Experts of a small language model: 439M tokens.
Below are experts of layer 4 (counted from 0) of a mixture-of-experts language model. Rows are named router (the router's row for the expert) and show model dimensions 0-191. Each number is 200 + 30 x the weight over its row's rms, rounded and kept within 0 to 999.
After each expert's rows: "raises" lists some tokens whose logits its average output raises strongly, later layers aside. This comes from a sample of Wikipedia text that the model never trained on.

# expert 6
router,238,219,176,221,191,176,217,208,229,258,232,229,198,181,201,223,240,178,237,219,217,160,170,176,251,212,233,257,256,207,217,211,140,194,274,215,187,198,161,182,223,226,212,196,193,202,158,155,249,208,186,161,230,229,158,216,215,181,167,237,183,180,170,174,263,258,184,159,157,171,233,200,218,216,212,144,220,191,124,217,231,171,193,217,229,200,215,171,216,235,224,198,268,215,181,191,232,178,226,246,199,220,204,223,168,223,210,169,211,206,239,184,198,193,220,197,177,224,203,160,176,209,135,210,241,147,166,175,247,152,207,161,270,200,149,182,233,183,176,232,234,167,153,222,202,256,168,195,203,252,167,151,144,238,228,162,219,196,207,162,237,202,219,200,195,160,177,201,208,189,199,200,215,212,224,196,175,205,187,227,212,169,188,215,206,267,196,221,230,207,201,177
raises: "s", "i", "a", "en", "ina", "ication"

# expert 13
router,188,206,205,229,192,204,158,197,201,189,217,214,175,210,180,224,225,192,225,180,225,213,206,224,234,194,230,230,193,197,200,224,213,188,247,202,211,139,271,228,228,193,121,188,196,127,233,205,191,207,208,117,199,172,204,188,175,252,209,151,225,153,190,205,243,171,215,209,242,231,235,190,210,170,207,195,207,179,180,265,219,169,150,171,188,240,150,159,195,145,203,203,214,196,214,199,174,226,201,240,198,201,178,226,166,193,223,234,189,174,274,189,211,175,174,207,233,201,157,239,163,179,210,259,206,230,181,161,178,224,213,191,185,257,182,229,181,224,229,174,170,221,175,230,161,200,192,141,185,166,159,172,208,180,243,232,233,159,215,203,203,204,158,234,216,259,150,130,185,235,195,174,245,136,161,173,235,210,247,172,195,155,192,209,179,174,184,252,183,198,197,233
raises: ",", ";", " (", " and"

# expert 16
router,219,177,201,177,212,255,157,188,195,193,131,134,217,172,199,199,175,159,171,234,254,168,145,183,243,165,184,217,199,225,164,217,177,171,215,124,219,211,178,213,234,220,219,273,218,206,158,202,228,166,187,189,229,159,205,232,183,170,223,173,167,149,187,189,143,219,197,199,219,197,208,205,161,149,214,181,189,216,199,204,226,166,245,216,178,244,250,223,219,209,219,195,197,195,163,174,200,238,177,163,182,214,184,162,208,164,274,254,193,215,183,127,198,179,232,194,205,218,215,201,187,214,181,193,275,178,189,188,220,247,206,177,190,219,258,193,166,215,166,211,237,172,156,145,230,157,166,212,222,185,169,194,171,190,200,219,230,208,160,204,218,216,253,241,213,232,193,142,162,209,165,193,229,202,234,186,184,191,230,205,231,171,172,156,147,174,255,255,195,207,195,214
raises: "vi", "ch", "in", "co", "b", "ve"

# expert 8
router,237,178,210,198,224,153,184,243,244,196,214,191,132,208,192,231,131,238,198,238,181,183,189,218,160,188,190,218,196,176,224,195,161,160,193,220,191,283,239,149,204,234,202,187,202,226,189,214,177,169,141,231,177,218,208,175,223,137,204,211,229,192,180,191,178,189,219,186,198,180,119,246,200,153,217,227,207,154,218,237,186,196,201,183,239,191,186,176,199,230,168,222,228,197,182,201,255,149,274,168,220,180,191,241,177,188,178,157,195,186,233,231,214,212,215,189,232,168,238,190,140,228,259,178,156,232,204,181,210,230,193,212,218,195,214,207,183,241,184,202,173,159,130,246,253,207,190,181,184,154,220,130,198,179,212,183,247,215,178,202,140,225,178,199,163,174,262,202,195,181,224,259,210,187,189,197,220,242,194,222,178,213,192,207,249,202,155,168,186,215,245,226
raises: ",", "a", " and", "ers"

# expert 1
router,223,205,232,142,236,199,167,208,190,185,181,172,194,188,238,244,207,163,181,155,214,220,239,171,182,224,175,169,166,200,202,200,208,181,133,191,190,164,203,221,250,147,230,221,173,206,200,178,178,215,223,149,185,163,259,214,231,158,220,195,239,203,201,151,184,111,210,178,204,208,177,166,175,138,196,185,179,180,166,218,209,171,152,228,218,151,164,176,176,187,216,199,243,144,226,274,205,214,192,249,267,202,234,218,170,203,174,239,215,159,217,224,198,158,178,155,164,168,211,213,232,215,232,137,187,185,198,223,154,229,177,194,187,222,273,178,208,212,205,171,155,204,262,190,260,178,236,229,209,207,249,161,182,188,244,193,210,206,233,205,234,181,167,175,212,177,167,209,247,155,216,156,216,198,146,203,193,240,219,183,213,181,201,161,199,217,175,196,194,189,175,223
raises: " well", "ide", " he", "yl"

# expert 14
router,184,164,193,269,221,192,221,236,181,188,211,211,240,181,203,234,251,156,164,196,171,200,188,199,177,185,172,145,208,178,247,226,178,216,169,182,208,182,209,191,164,151,172,208,182,168,140,240,205,167,222,195,153,161,221,155,184,185,213,207,223,190,218,159,221,168,222,186,212,238,224,212,250,157,164,218,233,167,214,150,214,223,206,228,177,209,242,266,228,202,198,169,218,219,202,177,244,161,218,174,178,187,190,228,207,219,230,214,162,179,194,181,237,226,178,140,232,233,182,219,201,240,246,147,259,203,182,140,155,188,261,183,158,165,164,207,205,195,215,222,146,189,160,197,187,226,152,204,193,179,211,282,212,178,199,193,209,213,208,208,194,235,203,217,132,186,194,236,238,240,159,204,126,201,233,166,254,208,159,170,200,189,221,192,249,185,223,247,223,169,222,187
raises: "ut", "al", "ive"

# expert 11
router,244,267,189,207,233,204,262,195,171,154,225,207,231,206,213,218,199,186,196,170,176,195,134,157,281,209,230,234,154,168,233,192,189,215,129,178,254,229,195,214,255,212,202,222,196,206,166,141,195,222,212,164,177,180,222,183,155,185,239,179,192,210,227,211,174,210,226,198,246,145,225,251,184,228,187,219,135,199,177,205,162,177,189,170,216,213,224,130,202,193,194,206,209,212,197,233,216,198,203,220,181,182,205,229,212,188,236,190,180,195,255,209,187,211,256,255,223,205,151,257,231,127,188,197,140,175,161,215,194,199,220,144,171,154,204,187,177,198,205,173,243,157,177,198,181,216,261,180,164,168,197,185,173,236,161,184,164,188,203,152,228,180,173,226,194,209,246,177,200,178,187,195,175,189,217,191,218,191,216,172,230,147,204,205,206,156,212,198,276,175,235,201
raises: "ur", ".", "-", "ate"

# expert 5
router,180,191,184,189,163,159,230,198,198,237,192,158,185,231,228,199,211,199,201,212,181,166,171,250,281,236,224,176,141,211,123,173,217,165,191,185,208,203,210,153,185,229,226,240,242,227,183,148,265,231,213,202,174,218,188,174,232,183,156,235,225,175,187,202,238,220,170,235,189,171,257,205,218,202,164,208,153,207,242,155,163,198,187,240,164,224,190,212,130,201,176,232,207,214,220,162,206,178,177,170,232,140,173,203,218,140,235,190,179,200,182,211,193,193,228,188,218,182,201,163,190,240,234,162,184,236,228,197,188,206,215,165,116,238,220,232,181,173,170,246,177,215,241,206,218,240,199,164,191,231,225,185,201,227,179,164,219,181,219,259,238,200,203,180,222,190,207,217,200,178,170,197,230,248,164,153,193,232,237,184,237,167,203,165,175,218,169,157,204,171,118,217
raises: " same", " latter", " next"

# expert 24
router,225,214,232,210,179,167,216,156,169,239,165,198,217,193,233,152,245,223,150,199,192,194,142,252,230,140,161,203,179,226,241,213,250,218,189,204,202,192,203,207,195,200,206,189,180,204,222,180,210,183,201,213,199,205,206,172,181,208,219,198,148,206,242,204,203,255,221,186,225,209,170,245,161,191,260,219,167,213,233,154,236,181,223,184,230,211,222,165,222,219,173,240,268,192,253,194,236,195,205,206,179,170,135,221,258,137,164,216,188,191,206,187,190,138,165,240,168,267,206,210,212,179,241,200,238,193,155,211,146,207,233,168,189,200,156,191,204,267,175,217,225,206,193,201,194,209,184,245,253,213,168,194,179,181,245,162,176,205,167,216,146,133,206,206,222,160,198,182,171,231,217,243,173,159,153,205,175,203,210,244,198,184,184,191,214,207,172,146,123,222,154,214
raises: "ji", "=", "g"